From a checkpoint of a small mixture-of-experts model trained on Wikipedia.
Size: 13 layers, vocabulary 4582, 41.8M parameters.
Experts: 64 experts in each of 12 layers, 64 GeGLU neurons an expert, 4 picks a token, a softmax router.
Training: a variant of SOAP for the experts, 377M tokens, 5756 steps.
Below are experts of layer 4 (counted from 0) of a mixture-of-experts language model. Rows are named router (the router's row for the expert), gate (a neuron's input weights, with its number), up (a neuron's input weights, with its number) and show model dimensions 0-255. Each number is 128 + 24 x the weight over its row's rms, rounded and kept within 0 to 255. Numbers have three digits each.
After each expert's rows: a language model's description of what the expert responds to. This comes from a sample of Wikipedia text that the model never trained on.

# expert 34
router:125148115106105113091179163143147113147122103095124117101088154117156133111149139131138168122126103133132155128144108146120127142130131121145161133144122135146101127099076106152143163146123122144139141158141103119165132126104140126092103089081133092109090114115153165091149163143117095112166156091092139086171127121148096115112142101148124160110141148079120137101130105105136080146129134153085128149111126116085167103134147113153103122182163098107160093120083141121157106133078111126117144146120162134101139133149101135145122148108137134122117115176108134158122145089162098142149133171116121109128089153089143142122162123139145151132132155155170114145114105103170080163082163143154168163111142103146109112152160136087149179157159162146110163125140128120141124152141136
gate0:146137101096134097134115154130117095095120121155182123149149105120148137149164128149133132150102106131119121155089139084117170135150092131170185163133126101126152173122154156134140101148133106157147127128099151092114131110101183147146109116158156110134132123160109141096139172076155064143141115107171120181124082087190143123116158111153148131121139103127110125104101128124106103151155142117156159138143129098077079136144167109128106153102112110120115119168128114134120133104115126098119160103122114138101145104105136111094130095132107108093141121124102108130117143116148123114156100118141138132089182127077151122113119116100119116100131139123134101118122131166174089157145104136137061187131156122137140175087145129137113099136111112134151150107123112123152140152112140
up0:128112144121114136162127143112121117160130166108122097109087152137119122166138131112109125074145144127128151092132131154105121106107118089089105152116139157153122111143129127107164190114150172158109150152141089119157126170110102108183139109098100108131126141104150125151133094136158191124135112151128124074096128135082135162138154142116122119118102096121112105109117151118140167145143073111083118113129114092111112118113093091134129168148138169134118167101127142097141171114125099129170107136119144168138122123148110109140128156123129138127144169135191112110135157126089132133137126081140108109153144156125146119145136124146112094181150159121132123164125222144099149109120108155115159083105116133143163126145113108064143131128122139134144128163134110150084118129135107
gate1:100140161091154146132125187109074098098126129118178136135116204152126150094121149152131138148079103155127149140130155143123131128147189129098124119132124111134114114126123147184099102103097136159170138140127133115105097140134120080163131147114148132143120163140132104089142071138170132112120130127093157128154133120124155184133133140122156095130133100130089126123104107117139084109170099102101105125147116097104111149126132125116135151128165140163115142136066109111134160118132116119101123118119131126094182109085153141128100143115173127155086141105117074152150166128106145149155131138118137120115123088140140135126100131180124103134157166133107117112132157123125121107136112151145147097128151104122135091144160143089111131127096134101171160122164148129068121127152088
up1:128097079128138111101099162153082145121113124135109110118086147081106177114128136142123121095144134101142142125117132110080128136138176120124114080133145157111128140095080137128119137153151109108131132145145082119128126084150135069138116154081131097153120140112158077101092119109092130105152122109115115158152120118115162152131159132164111116126137147140123123160139174133155137099108100076153147142115145111107149103121092146170142100103098118167129154101114128069084145130160147101094107099164174171097165121136131159148133106145109162127126141130163121098114107130138124163167166131169126159120109106171143150128115151113128102172113140137160129137140112121146165128116115116147158107069115125134147144121174116118120151149079123115151123154108135151140136182129140
gate2:092134142062135151116128149115085120151127101131141087123138127112087114120127117173136095140110126080125139128085128114107116115178090102131130156100159178157120106143145123151118138097163144148101154151154118103171087091153135122140138141133199128123116130156148137094129156135119110103117093068171088152151137113134131100186165166077134132126116174147112149092164115121145132149109116140140127115103174145110126113127140121145154123137129141140116117163148093146108121106135119127117141133135148141094131144124131088122104137126076111112103085171138112172118159143134129126169095161145166141149120135139119144159137088119145104090135118161110122163090131149081090170143118093120122144109149134150127158135170118109110133130130123078149133093144091110143104097136148
up2:154135176148166136077080185121157136170094093132115077127099107142126127153143154185104124172140121096160134145132132112134122123193104154146166151149150163094150092132164097114115146131134120101098162158152145137172110108159132100152147118115141086128138142131155157112104126159107099135111167122134148160125135130118162115148138119124148119131101188151126167113114097104105127172087133156124110076109111167114143122130133141154100080152124146108134160108138097088102163158147157097158098106150127122130144090116110151106172134089111129152123117154140098118145138132115133129137123121103157120139167106134103190114100120130139105122135130098099130117128151140123158110125125138131121122131110090142094144141145124138133097196118112129080141114144144138137102100148131
gate3:136095100145100161148155107166142141159138133185113121124134162089115137145078118109165157093114117133106103125116096131181088076142148114141143142152121141169138133148116131122117095130163147122135121162115151120130096108128105177107111170147141113110099164112113115093145133126122091132168161138151108141106163133116136104141109144210151159129099086133144129082132128118099127131119105109113162138135112123109177102156138109132139139111092108146136126110158141109129147145059140131114095132116126103128108144117128137112098107119159156135124102129158167120114140130136127118111111128138157172114174133074135123081147133101113101104137113124125162102123118170141157171136175107165152127107117100144114149162109139086171117120165129114177118113124127116106170103151182
up3:165184119157116097126073134087137127108153129105107135145105132166163159150134141185131097112143157111096127123137192103143187156138095134102161119099139141107078130106125151092131146162109158108102107084130076149118122130157120110158123136096125109166158138120130158144119147116129109143130116139117132157114117124154119165133123083093079145086160134133109115125140097136186132129104126141159107133123128136120149184106114168113130101158135129093147139112122112122173130124150159076125158092152156128134138125139095118085134108122133131113177105111122122126166109122131133127119118112122128096133090145182126093164132120144130131142142107138111110152169137088144112060121084160134123113163146110129134111110143111153094165146092144154132105115104103136146100113102099
It responds to: Endings of personal names. Final pieces of personal and proper names, plus quotation marks, such as Charl-ie, Domíng-ue-z, V-ince, L-ime.

# expert 21
router:109120145117165081126159089130100156098093096135127121149149108106137151120149163162144130166147139123103101097148102118102099137127126092142107151106157106143122149131131119090134109161102120121119110165108132135121095100140120109120105115124152122188167133132102087126126155118117146103148126152130152135136114135086081094112186117059157145077142101133159141106107136096134122176076111114125173145105118118095114148146159103161144137161143085118098121121165083113091167119125115106163147142091128092114147107120106115127142111169136106134090117130104119136138091112146108163145122123084138100126093148099100095131127136128142121167154128137149162115142116147128110152122097107095174149137126120135126168162119134161110110093129131069119116134136113102140127078177099
gate0:114148105132150114144169147120106109066126136117118113183096143093063142164128107146166093122081152093152122145162114132145131065177136146140132097146124113116130122082169184132123123138147114109115112125109117130143152101098104137143125124147101107111148108098086146088126123121106135132117136193171117101117126175109117081170156145134138148145108126112149130150107092115175148157139130141125151092146103126138150098112154134138143121107137143118101141125092114113156103090091107138120127108104127130121137119147167137145109164126147107152110092106127165147143133119146121116114154152137120130137118164120110153126127147153172115113169147088144129116131167052130126107096138118150091126109136127120139121158149151144103130110174070158122161133113091111184155115126108
up0:169150137143137125092173098130108110128148112095090115157140126098104125183127109140112111128110135127103087130155135090102109100125148137112112158165144135130144113119171158135140139097169137131129173138142155141177143085152090148153126121153121124130109123132120144121115084148137109129149121129163120121092124118137123097126137151058116160133125132108101120181151096150138141113084101141118128089213105131112160150159133143120160130160128172137108140140135150127132153152141138159148161137103120129101115113159190126132138164181142127140130144146130160198139160134135071113133147142083106131112120117123082163147140142126173154107125115117112102171125127103140094100121121140117119109116146125150168140122126154113167116102103101147147178134145107121171143108117083
gate1:111143127090086168150108120148127141101139137137122120176185116121156132123124121139176113131184133114102099121140124064144143123078067113108116136097096137129132081157135154110147107130146119151125110159093108105146127108182122112107109136135112075144147132118142077140131107107126115140197123090107097124121142142131141123143173150110105120148081139142106105094122126125170176116111138131127087124090145091160106119126133104128181164149159119122108189193170113153088142147092150117142112122165085111121056118113128158134122120145143102118165121135143140159104122147144137090117117116146173106150114154120104123106141168130145113111133094119127114143142122138117124111126119128090162125145169145130100129130128115109128113129115100123146123123142100132099141131161158
up1:121106112157127098132124111118156093093133156121118135125144102115106126148146111142127110109101136093151130103091143122127133133059122132140129160137096123167145112155156146120158141128120112133161153164098132122091157176114128198164136150129140125124175131144150153118157156165161144163154098096115174086120149088121099157121120156104124112135145105108171100140137150147153148116171119141093124108148084141153113130128134123106113104145135106154136135114092116149096112093134148128107184171145149093087130116117135109135149155136142122122127151098134177092150181117111114178126145137149128111105141133107100114107111138123085109105126139117112088085145110121113149139082116142143213108102161097129157129110110118137135147106123089157136088103119079113113152159116097
gate2:098133075124120180097152112087125145150158116153121144112137106150123119155134127160116105131094115082132111096096145127108130132129120139138152134115105142147123104096105144066138178100148109122148095114148132096102142126112147169133088123110156070111083121088087114114136104147124110096139116129162075114134127142086096114081119064152138125089129167130093179164119169118124168137107092149113118146144140105133168078159105103119124116157130135097139108147140113130161164133128142083152118115166141104121156131108127124137146123148136097110133126128145116154155132132120156112115046132147082077130156097132161111131151112117150164122131175128074126158133127135141126147099122132155110107138134119121127172107102107115136111123122159119156104132153134091123120158144112
up2:138110126110109135104107083073147123098119100143129139080124107147099142160153139126111091134103161143161159112127149113130158107145144120120106107112131104130156179088146143122142117136105143113107118133133138130149119169103116102128122099155142109132151148135126137136150088148131079111097116188168141077119119141129149112120140141139118160075130106154109146138164117056102109087141143101131138111134126115103140134114098095150124148098092101146145122143119103137123093155131089146140123176109106146088106121109085145145146082104081154123111157113133147138133108174144135125166150119133148133115137117142151111122136189160124178130131156133094115148166163179165091158109146136121168135116140171138103133079140132115151139144126151161136064096150147137133180138129138
gate3:120107131101122079133127081116143066122139103154168123147136115128133136086144108128105113119099142126146120121120096104051157127112155145115109115130159162149147122092145113102155105167107138113164094160116120076131085163108151144143152126119126098168098143087134087160092149120139138122136101116126162163096127092120146089122165153111129133151131154098115119151136143128134126131136121123158100157104136140144148150098171133139101130100116131120164144135125106132084137136141151103123111155153140159107132150137144126195109125172129109108136148141122129164099168101159120158137082135151158129136116048134143117121112084136086097128149191135110127108146127152170143149129139101114133139131103111185128142121106162144121112070117156118124106120118155112154165156122141
up3:132147147139138081159127073076147130118111095158162143132148092129122102119152105136106126094090135144137139142130098127047153139089130155127135162115122167133146125082129142122137112150117136115175081155120124066132090169128155148154132147138125101163088142083086111158094125119120133096133131077130140164128107120117150073144150150119135116116114139106112135116144148127120121129144085125124120116091113123126160151109172117117116122109120132107149139143146090124123119132134124113113110163172107166137143155144141079168128100163116116089124148134135140165128150089153105123103072148167107135141093076120137106111103120109098098141121164152113130133141130154184149140131165113132149147135119126164157137153127126121116126084142136136148132091104160145165176166093133
It responds to: Institution and topic nouns. Head nouns after "the/a" or a proper name, such as Railway, Bank, School, War, film, album, government, and word completions like techn-ology.

# expert 25
router:156123135116114136077141100150135116091122138093139145128140152148098102110153131115077141063105100125127095107169173124148123124142161153148147115142131147120130175124171118107118127148150097136153124105144101124153112107110162099137122134101100151162125144164126196131119109101109126143109113101149107104130124134140128116138142132137171147121166133116162106165112134164136107111176135126147150141165086112145119145099116140097123126175146087090082121116092157084104138160102119155123117165118098114152099156105148159108104121135132130147074176128111100140103124176134141173136132136171157131137148118121095166136124119163120133134144139137162140118132169170123133121108146117100095132144131086141123099109114101093093086099110148180090092086111146129167108130153131
gate0:140142116134147113132121129122093127077134155093122138117079124106121128152107169124155106134124148114109134155144105098102137131175116101094125127136123136133118131130101136137147145122096059148149138125077124124145117150167145122167123129111049091163145121156127158097126149131141129063119137122095117128088174151133115122137113119103136141138152146147136106176170131141125084111125138121101128147126128145104163191115114138131107096073140108070168143140112120058122182113161143144112144106159115110125113107106151118141121130142156133136155150152127140122174132107194104142155128155130138112144168108123137090144146149130118110073096120141136107091123136135114116105093146118095133107105103073124140104149146127100116109114110109159135130110135105163106094109146180
up0:137166101167143151164097108161106096159164110147132102122112109131123119086139097127105100126140125148167149139095126136146166134054090137118122149146135071112126122123159125117101143152128136109145117131149138098103077109157120067145140141103151083143105127096139143119107121083128101154138116127191165128093129132130167115144152163151100134123111157099119175140113168118105112109137125126134154076139112116110092127152115112080155114126120118131139101116159135099105057083136118148150144088140148174128153146139137130134123119106133118140152106099106105087115161136107151128094105134105117099092134123089142146114102111124109142117122156126126143162098135144129130122100134117155112142157163116133109112134102143173175138116165150147131090143130148164054134126098153
gate1:155151128129146111162134143086119123108059145121114129158173088141140100100127161127168087110154121130114147125144129152166102120130103142146151177110095106132114097144111115100085126135148131145131149134163137100139127124097150150157144145085191126079159128115103111146108139165107153144102105123116089113206126089146156128121132143141123149124070115154138094143125098132157139101147129133134086127111096127127144159104157113107193118125146165108185102117109118116119126146132155145088124119148152138133083098105132147176135151114137131124144130140127137140127104101146124098148087106124167135119148143137110124081124113128109094094163125140138160133116141133121121119123100141118143110131126161165064133129116075139134207122120145128142140118090131109151134142150085
up1:117117140124139145139093105156108106122169099134140079108128144135105110156163147110124133123101147113102130087093149110069168126134117165132137070139151117122166120143134141142153109175129122142114128094094096102115138090162138114155095136096077091145089115149126128135095142139139139152108106129109166146066123148137105109137101136113131106138165113115097139114119144091140131145131150144130147129093129072160172105158151171148121093139116088107124149157137175112143116128142124124128117094173093149164139124173152090108141115139141132142094144144150158129125185132126147123110199150126102097116096108113175149156170129110127097118110134142131115144159132145133113150134130111162110139091158136129156101111146186119130106106140129166091128136140136170162131125091162
gate2:171160112113124156090112156149118172168117115132109112133074115135099126091110153167093122123142120147171132112114139088132150101137152143116151158121122161104134154116143107117113182152155109107145101133125103163117122120068156097118106100125095131128128116143083102133147122160151145116191131163081138086106121149145173091162110130110122137156147140133130121102084106137151154133161111123136113132127169079124122133103131082139114107168084118134167133129140124158107117121097118113134112162178149104149097154120150146132132126142106117118169154116114110106157133133167125184123088154148135123155135125100117124132113122146115093146157087141123116158150121146149146155119111074103110069118087134144161129160110136154110131170089148124128089122190104122127120123116124
up2:178107118145148147131108121126121130127135109139110115130155140134164100123133113136143097112170152104147164102127157165138154148070125086124139127154049143108116143110121084130139105148129134108111112141141136134142137100098080097159135125156156127127109083140098113129136128166127129124130175128127085151169127168114131135093146129077122095146134118177136102077116100131156124169191130094146145148169143119161126111072114115116129124149118130158089205145152107122084141165120100112137134150127104152123117103164112120092121166131139132106098099141146119146129191090118142127146120143113155138140086095132112148128091151179133163115155123171128156140118152126121126104098149105116132109112141136162085123133158155142117129143166129124112136104174136116136153107133144
gate3:133156121118090097155102134119115126136093126105136093114159107147105138153123145125097141139156126105127123110107096152115130130116157126139136131111123134125128075088149151120159131154179171136168112105142070153115092134115171118105135154132144097114149173138124144116151127147134137143097112125123160091135098046124180084106163151102129089114117089098104140093089103105134125159164118096104153089140120127143137142142130145088111152152115142100125125188089120081136141155124154105103107092128142099169094104115131132134142131124144142119122119119160109110138150128100122102128127120148147093172131124132103126117105106125102118128105183180148146120114155137135141046063112114128152148139147112120135151120138102052101113134136113119136136121117145097131121089141135
up3:113119063175116110126166081107122126151130094093101132138133141145154139133144146135152102158119121115157116131122113144109095103125151109162145137116114143112125131088166141137133153149161153155120105148156134119123112142102158133103171132092136122094168111156107116156191144143134102140117096101125176106157123125099132116117151156091083064160140135175139087131077112097130142150151121085145152104117105154148165085089123123094137130184141176134098132138123108171128154167111168129142122128152156109143120117092134136124147118113160151096148086111139149147067098122103140086101122097136142096159142126115157124118106131161155149117163136143136151129092139146156162157070122110133145150175120148126116143155160119103108139135159136125142107114129130131099138135135122
It responds to: Sports result prepositions. Adverbs and prepositions like over, after, back, down, then, often in sports reports, e.g. win over the Mets, touched down.

# expert 60
router:120103157076146098107131094110132159166089116128138124104096117106087130131090159124159128109113118161148155087132145087165142131105113100176135167118090156142124140112087120171144162138109145140131157155137147132070109171132152115102156105120159099152126181132142129136128113110142118126152140152107158103102108122143128122117109113106128125113101091129157100148090142116129160097107112114108125095127160132077127154123106147167171083097165099132122082119101081119120076114146134130147115090132172113143155148118088107111153168134113116139157110152136146106144132148195109152177142173110111134137108122098135152107085139110173110114117138132165142149139113157104145107146107130123149087114126142116102139126087148121116161136112129111125118131121137068148138115126089
gate0:105158128111142132091135087155136105126154118161073127164138119107102132063138150121131144136186141144158122104135117137145111125142137144152085131128137124080163115113135113115120160113082155127116173148119130106098140150079136110148112074117114122113098152131166127110133141121069106080106122146148157096161102135131107093097108131114093129111116137123144150102106168122132118112140121161152142132111125113121123069122113133102155159150131153092097106102126114152187137130151179100121097113148136099156112095139136090099123121163144114105124114134120133150108137122124171109102087187107103146165099133131120116129176167133135163103099139169125088132146112125098129118100147101174129168143136134107100083134139155126121174157122126108124097146115129171150132145134088
up0:144115133130137107161116152103124164112099109066196148099139114118154095173120145135124113122093125109090115154144153093141140126140096121113163080136121137161124094146137136153157115120170103125133089139138106173157107111135097147155124130136144110138138119133091106140144141129207138177142152118099110135116186124138134162157155155143167140136123148146108112121127089146121133140130127103136109110144142126150129182134126113165137084143131100144160154145120165116085129140118066171116157134101126174112128139123099164167152126086112134164126126112160129106127118123117103152149180071157133091079152107140105130126117106120146085134162126101140134136120163134157111123159097146106116083112121121125148139133109113125168093106123130139142139096164142094129130086110157
gate1:121154134163097130154165116094107147123140138122135129102146129106135115090106106128172128091113156137157150117126152091130145095098127124166156173142126159117140115121149141113099080157092111122144145140126122155099110162108121127079154123157136160114129181088106100083126116120126114139158108155126091173118134059114147174108145149102141139131085117152132162163132128117119099090157135131082149116111104127152145142082148131124126116108119130145123115162146061121076147104124136173123129120115167152118057114112116080148121171083146124181103106135115125122135135144147155113140147121174174099160110138123117126086116154182128121156110133111113150125136135138128160168152118093143127162111119176131138132114158111110109111154125139126123150135111108091114129163123149
up1:123123143100136129126109103127174154134141124166077115154118137148158147163133144118138134156172119127128134105144127141096121117173135149113133125123082143156094147109165119074125154092102138139108096109115124143178108122152122129171119109139133096122100138137115109178112104136117142104172156137158134178120104164158103086124126134135112116084110150132127141120115143125090134195107129115153095149146126110098121123105130102156115165159141139166121115141143153146134168141145134114143094147083076105144139171124102138071169101177076140105084157103101128163122122093107096111150129141107114163092143128132097095100125105097151127103114131129122067129121116151138134149163141130096124114143123153116101129072103146119126076121116145121150123093136147159170133096116113
gate2:116135105125103129116174174115110132131151113175123128117178176156129166105118166120128104100171142179142121101130152112109177109137108133153124119114115121109096137111137124101117132141115130115116134117153141139121155115133166128084178125090148097160110093166090122151118118115146123108127138127140171159084129098149119152091131107125112133143127134142103108112137105098159147181161127110116096114130118138115110124073152159131124117156187157138141105132119200155117159085100102104095133113148190088118140137141103107168087148107133150125146103157143156119106116090159108117162103183125129140143145139110148120123133147085145115111104092127114128110135143094152119124159110158097129159107102108117151131144134118124133125145124088102095102133159124118101106158164061
up2:113121172151129156136107103125122114134121131105134166117133101112105130129094112124112143113108103100119141200133129132136098120093106141137127083132123158141128089111106140181134117142176074150127079136060156167116105097134111094187127132171114136130122138074178112107113149123145148164126138094105141092117109181142116112140144112160143129144115092102122116129145118137111105083156148142109128130112147105137146128181076141131128133134079111141118124095104114091171109118150179154125136156128093153175139139140162142093142097109155083161107142107130089148114153123121141145092168129157133124099098099122114127128142125146131147112174156130159064143089127155134129117087117141128130118121121135120132136133135131126129143104099125165119157157133181162137124133123169
gate3:133132113107144133137162093120066125126181125123139162138128123119122122130126085107125141125124116151164143123162114089100122100087152067117124146143126094114101076106125093137123116169088095104154149151141146093108149134104159065123131112100140127149117147180132129095132088138150173135088091155128126105121155135132106140093087089131169143116150130128152154101127156120125104132122129175116155163080111087087077136129140119128160084109133112108154124132089104094135121097147142129115164129110185133149171138093160103135166110144120173125110117157134122152135118132135094138154054115165124139133105151114115103117139138142135122141131152127132145123112144148123126112097133089133163193122110108096146100139129106119125122154151145134115116166096110141129134129109174
up3:120129145158151150155116174146187147098083125085094127139100154131170134118191118176121136124099109144086137140150139129147136154150090170129105116142148110135184156141139172135128154106159155126107109140120106149114117106103143193165131152113146106146113114091101149175123164144094113115148115102134123123143135104131175133143165147108114159122118118121080131125143107131113148151092176075124066117145159148123146136115114126082082152161133125109118117118133140120079161125088110091141119136117140121096117109116129124100103126095143109149175164118140108150119125102130134148110118178121118161121129147143141116112153105097105098097121124148156153107151142166149139127153081169129075111146150143140147115120155119143125099126119102108119142113152139130156124091174125
It responds to: Place and institution nouns. Nouns and suffixes about places, history and institutions, such as University, County, city, Historical population, inhabitants, -ography.

# expert 22
router:165087139107095165082175108171133170138138099126134118170129114138172155123165145125113121099098123106174142132155126141160167116175148125083149162154191143150089119106126135102104139092110126077127113149107153131109126091152114145105176134143099111153146121121140085151137113111141119154161171113128135098092130098131168125138138161132120163127157097097122168159129155108177161158129140128161161155105154098098114120132124169138156137143158123087162116143144146099114132159107151100123127116099113096143139132123158116150109118133132137101100155119124106098160155174120121123127130137119171115101122108119176099123127120149152119147150155107158100118125153154109133164117122130106144121152128095091097108174130124136133077173102123110114128134131168140156132090106133
gate20:110098149112108126151129097109128127171119141170113114141124108149146175129148133160157121140121112118175132077125161140160093083127114142124120136162208104133135121134133107132148098126108152096141137135165141137098114098112144099115191097158138154145136137130141124139116097143108172144131148160131136129080134144142145159102115172110119155140132141110120141172134113129124116143120168130130070107138120184130082149157104166155086147155121114116166098140148088147114165105135176143133137177126113120140099136097137135139125133108145125142084149100124119081146116175152136135182126150091123124157103119122149111162121136121152169159169166109133154142119129122088098120135129115129098170119158160128117095129131122121141096157079113128133144104159152098120111108136188
up20:121077091157157095135108088130135122110131127138112115144155084113134137147138138152167112149127087101118134098154181161139137112136124132096074116124116112118127085136177094107119096143159153121094145146156129109130121130124130136115154082097114172120120093090115148112073137113161105108144157135149132125135116124140143156133126156127114124146127126120070177136117113142135139147072125152115147121122110112147132123089114159108118135155127141106152149117142153125067165164147175099125156074144090091072149101099123123165106126165148118138130116122109159134134135163134111133118114119088134128107147194110106099164107156095173127125118136124126154106123147113078137138140096100101105176157107123143126132104109098111153105145142148105107092140119147116124130191127166
gate21:132117146118153135131126115131129146056148128152086114154123107138086127133116160122129121128140144112143169088139102153127088184119135126083118155085169121161116129135116097143141150100123151089116120126106107161112099137127107102123114090144163097105109133090125114091119159113116106113124135124151149122171110121162105128153119107128152112095137142123070118109100166114126095094135088120199109098129154102104166124120122133102163137105117125125161136149093113124089123116159143110091137157118126104160137131110128173130118160125128120161119116150131107120130077081141141081125107130129085150149165129181131070139135126135134115135110133114146141145144140108112139065091125105132147131110170133170089164153154129187178095118133160120111095139155147097120132102112131
up21:163130112114117155146114157134175172123144130134169142153144130135166092118142114106161161163105119134137152138145084154184128175134094129070120133124117158077119165125175129129094142177119149115148124149163108108130107150115145171100132150152141155103080060123125158115153113133122111130111174161143111096148125121126113146142130161118142116126145103128159116114173112131090104135127123098153124132166141121136114130118142119099117156131144098110158112133138183122144135143112148127128130109114160144113073128120119062132121129117116144121153130136107125189149084133134098100121122155117147148121118108132142108104107130102130131140143139173127124137144107135145159175147139113149129114195128134093165159123163109132139119117147149111135179081074121130076168126114083
gate22:148083160179150120122120130130164079111116116120086129138141095104146100126120140125145159128111170137130090103149113164137129111145104124156130128151157122113155166138108138159191148149104136111130121130130108140127120127098178134137123131156128090179173108096136097106134098098088149171130116158119119134146181109137117162149116148136125123096138114147191112107113115158126107105133169131120121127105118136143110071112130086133147110096129111165128141104090112113128112134127151118118123161170180148153174148141127168142140151166156139139128135146078140110093108151143116126153146111152164096147127119112152129153113130134093167132112111118157161135134143089090155119115118070123156169102159157141095124168111158129149133140116097148063094145133133124166141120093145
up22:128069109131118139118111146112166085157161084130118157123132103079139094124134149194146152149124149116115119083152076156133143086165122115119117163121145166128155165122123158104124141107117147143150135158171119093165110134097151105083069134109158109140102119125131154094171123102090129135127122158147085085129170140144116160168121124115112116108134107166196096078125114154144127134112142127140118136107133145118132080129141105138107160081139116127134113098127124107118108127111142157145123152135123137124152163140094161128139139102111167136155096123131109087117107149118090121120178154146154118132113128114164131157113106101132153128099129084158169133146144125126127165130158099140119155136145165130091127172114121096176129164130146110099105172135130153140121113134127
gate23:126086148074138125094139107152113101154110126149117113144120124133127132111145180142175147127110139088139104148161149160134176086134114135147103171120138159155136092148118099142121096173127111101114145107110128126117149094116128155130143160106156123130082107104116109141117118132100143137131143137181134098137130124087139124132093124165132087133134097140113152136086133111136120160178151155161144096168115069118110080120107145107156152149116149145102156122164095131157170097117154093120142120133183098135120127082112177155125100117126176117125102145094100114112126112158100153104121095147151140094168154092122125144125153107131146097141138100132136153122118128111122093124161140139122131088149104140163152129122104140144117089152117100145167114126117120090209123097133
up23:120177130100141098159162075111098132117107154134133137144138130148128137129096154136108126132128154134104112160161129183152139043145141120111117128104133134157165117111089129149122172181144090133108137105091143116153125112118109086132136097134141107139130158096115125127185085137124111103107138113174107100090134133080133158154083088153114111083117167126122186136113151114155136157117123149128167145141155133101118106134138136082145139090168130111154132117143137137134144095159134108164136131159145134173144108127113157122153108151108166142147104118121109128146125103177126131179127097178070130110137101119119161110166146101133148131167136126134110102141137135133166131098136150144135129140135128147102120122077107144083125123125097103080135153120112155139175121136146
It responds to: Acronyms and anniversary words. Capital-letter acronym pieces, digits and institution words, such as US, UK, GH-A, Ann-ivers-ary, un-iversity, series, School.

# expert 4
router:164150110114155140093119111174126106118139152098175153110113125135101121137160150130140093122169106178127156164110087101122105149117098144155096073161092100132112101140141171099129103085177106107129133138149146149107172125127131084168173155131154129117112123154124128183117120137114151138101143137080093105128119134118146177119184118146160121160146142081115102141155136145114169131152136148073108109105150103121111107164138118125106097098148148133137115113095151132119113142142136171108093173121109130157127154168116157133125104132152107145187159147134134162099142159128122120095119157139108156111141105122077144128157147146120114129107111115120146141134173084123123110125116117139150121105117094112128120148111095126143106140105117164129125094088155114098086091117128
gate0:116155133146135108195124128193113138125128154111156135141123129139112173132149109131127105141147175129161098128122145099117111173139091162121141123112142157145139166131090097161121096105166115186165130100152163188090141114106117110135135099128148154142171138090136166100084118110095153125120167169088110132132147146165151159141129152135083137181144126116151145103121131152143133126153132112145105132150135106098129122164137138147130090092168134105142158157118121116169149117104119088114106116133106127135146132164125089091077156116115117139140139091163158098117168103135121148165181131109139115112098145161134104096145121110123126112074131115114121176161085122107148110135111102098136109106154159116142131129134115122112110115118094129097109116140102097146118144125086
up0:126196139137128088201135145180139177150140151078170104132118168176111187123140132126137096152156144139102091109120158106121125173173111166126155109146131164140157142138117115139110138091139103152165148099127145158130146094151109100115097091145122139106177097122156134119130135113080143110127147135076110138096166121127110144124136159145090151173128122104137111131113111141128154122159115133120070132111100096095122180148121169127131125132159135098101150164099138111144159148102105122151091138133110136141124142129145091122098122121112135133142140110133148106122151096115120166180160098122134107131128137137095135123138144124128111116105144106136097134171115107088126109145103123096132117145128125090146083116129111095140103152128121151111157138163109118144164134092077
gate1:121164154156128146111143165115159134128169144133205102130091082149115136094142129114114176122125120150121147133157127128119102163055142157147111111161165087110143090105146143094112122143101131147186176165114188157134135133155104133112147120116114091132125166122149128164162122139112141133121140104143106144152130095125089170119138114133110138179087156096116139142137153142147131145104167128118162169120174151152136129136140113065121151108136091087161130126144144106176117106126114130118098115183113105106091160122116133097096144089142107163149110133146108113113096156147136112121102137103125149143137151120115113162128126126129115154131116163082105110081109136127110149150107138146167126146158130134116098088148113124113168118094087126126119132103117130128128101115124
up1:132095086097103138158131059142111105117116116108056119148136167128147102124129089152118080125095128123135132105104135130132141071181115109135141132101106147142134175119095119146169166108146157119080086102144107144126118101095143142151113151122153174103153125144112156083106134142121106110112125148157167118107151156134142102124116116140111131120145087152109117116107121085096097116127115127185121088129101142097114119098146104187129104144129152147111130149096121178070129175145146106122170142054148148149140138123127145149131127146153170089148140139115159127152149103090140169111142127138093087139127119108147129101137134124127162094131165124151110133120169138141117126101169119102124150122121123141125151142163165127132103113137147103146121103145115118112108144147151
gate2:116116118131157195130121150143139140097177112127143078098120147137154142110155126104129116102124128154146141091116163103100081137139152116120145121139136157114149115081129138129126082088193125127170125149142122141120094127112108125121098151118180155133148102126137118122119097104123123138157155138111142157115113111115152101095159159154127157113135130087118111074118149150118141139159118131132119142116110134142148126147120151150152126115124141167132137158125113130135162098156135132116117116075121123145107086137138134139100112093129096140116170122166133131154153118149131151189151136162143167127109089136095091125113069129098154165142085116148122124087109105179143154116152143080149104096167087127099149105190086151166145139128095123108171131184120140117101128159127
up2:158140166110093080139094122129124145098078142143089198156160127115090101090120117174152137133084129131103153173131133118132195132135148151110127101126124112140120171155103100109162159166096096104094099146110137166133180119160137153162116121130115100166130181153150139147167151124133105111101099148104137138106136186141128121169138100116109113144125132175120129162131126120129142152112128122117117072127155132115133155135115088123089130147124097133116127124112154151137115161101128148103152157189155127103137117111145109120126110172121144143165108104139151121137163124128162124127115119087098078112115129131155141114126144143137101132105145131090143148155091128115117138138136132161096135138092143125165115112068149093142122125122150121152085107076143109123141116153145
gate3:085119143095108146122118098135111093095134100068158172155110161145140116107133121157111118142120134094121137075117114075143101199098104100121110106149118105106117182137125125138142133148151165087145137099145139062099156088133141156118159103124132113144098159144112136123155136110108123129106104095138092094098118141124125139135120160117137109170119133127140152138130099115153094133123139143146122095129130088130124108104134117103081117138116145113143097177121126111101141104115132129158126127136138117097147117130135125148122155147116073095127147150120114182143124137093149139090095131120100122137152053138121139053131123143136111107181113172108158112094121141115130160128090138067147127121172118145160083148116153121131098124134077119126170123138120137106139125126131
up3:148138111133131130108128133145148130088152171141112118117128168114135139136122159114102120122147139129136139164091135087074146123161160137125101118121151172148138146136094113116149147085106117138099201133105119132139123136127138104139129142148112148182146125147114147114109135080157114094151158125132161135125126183103119139133184147109134095130170104133129132097122128143133131113132110051122111153055137161124155150152115162135110126143113107145153156148131178141112093135135104104128153151117156151112109149152126147144123047129087167139152099143144148167147128113159119193112086131122154119122110144158157139100146155139128131131132138121156084146112144134099091131102135114161117106168098138154103155147131106102112151090104192136114119145111144151148088122101147
It responds to: Ordinals and sports results. Ordinal suffixes and placings in sports and election results, such as fif-th, 5th, fourth, finished behind, final, swing.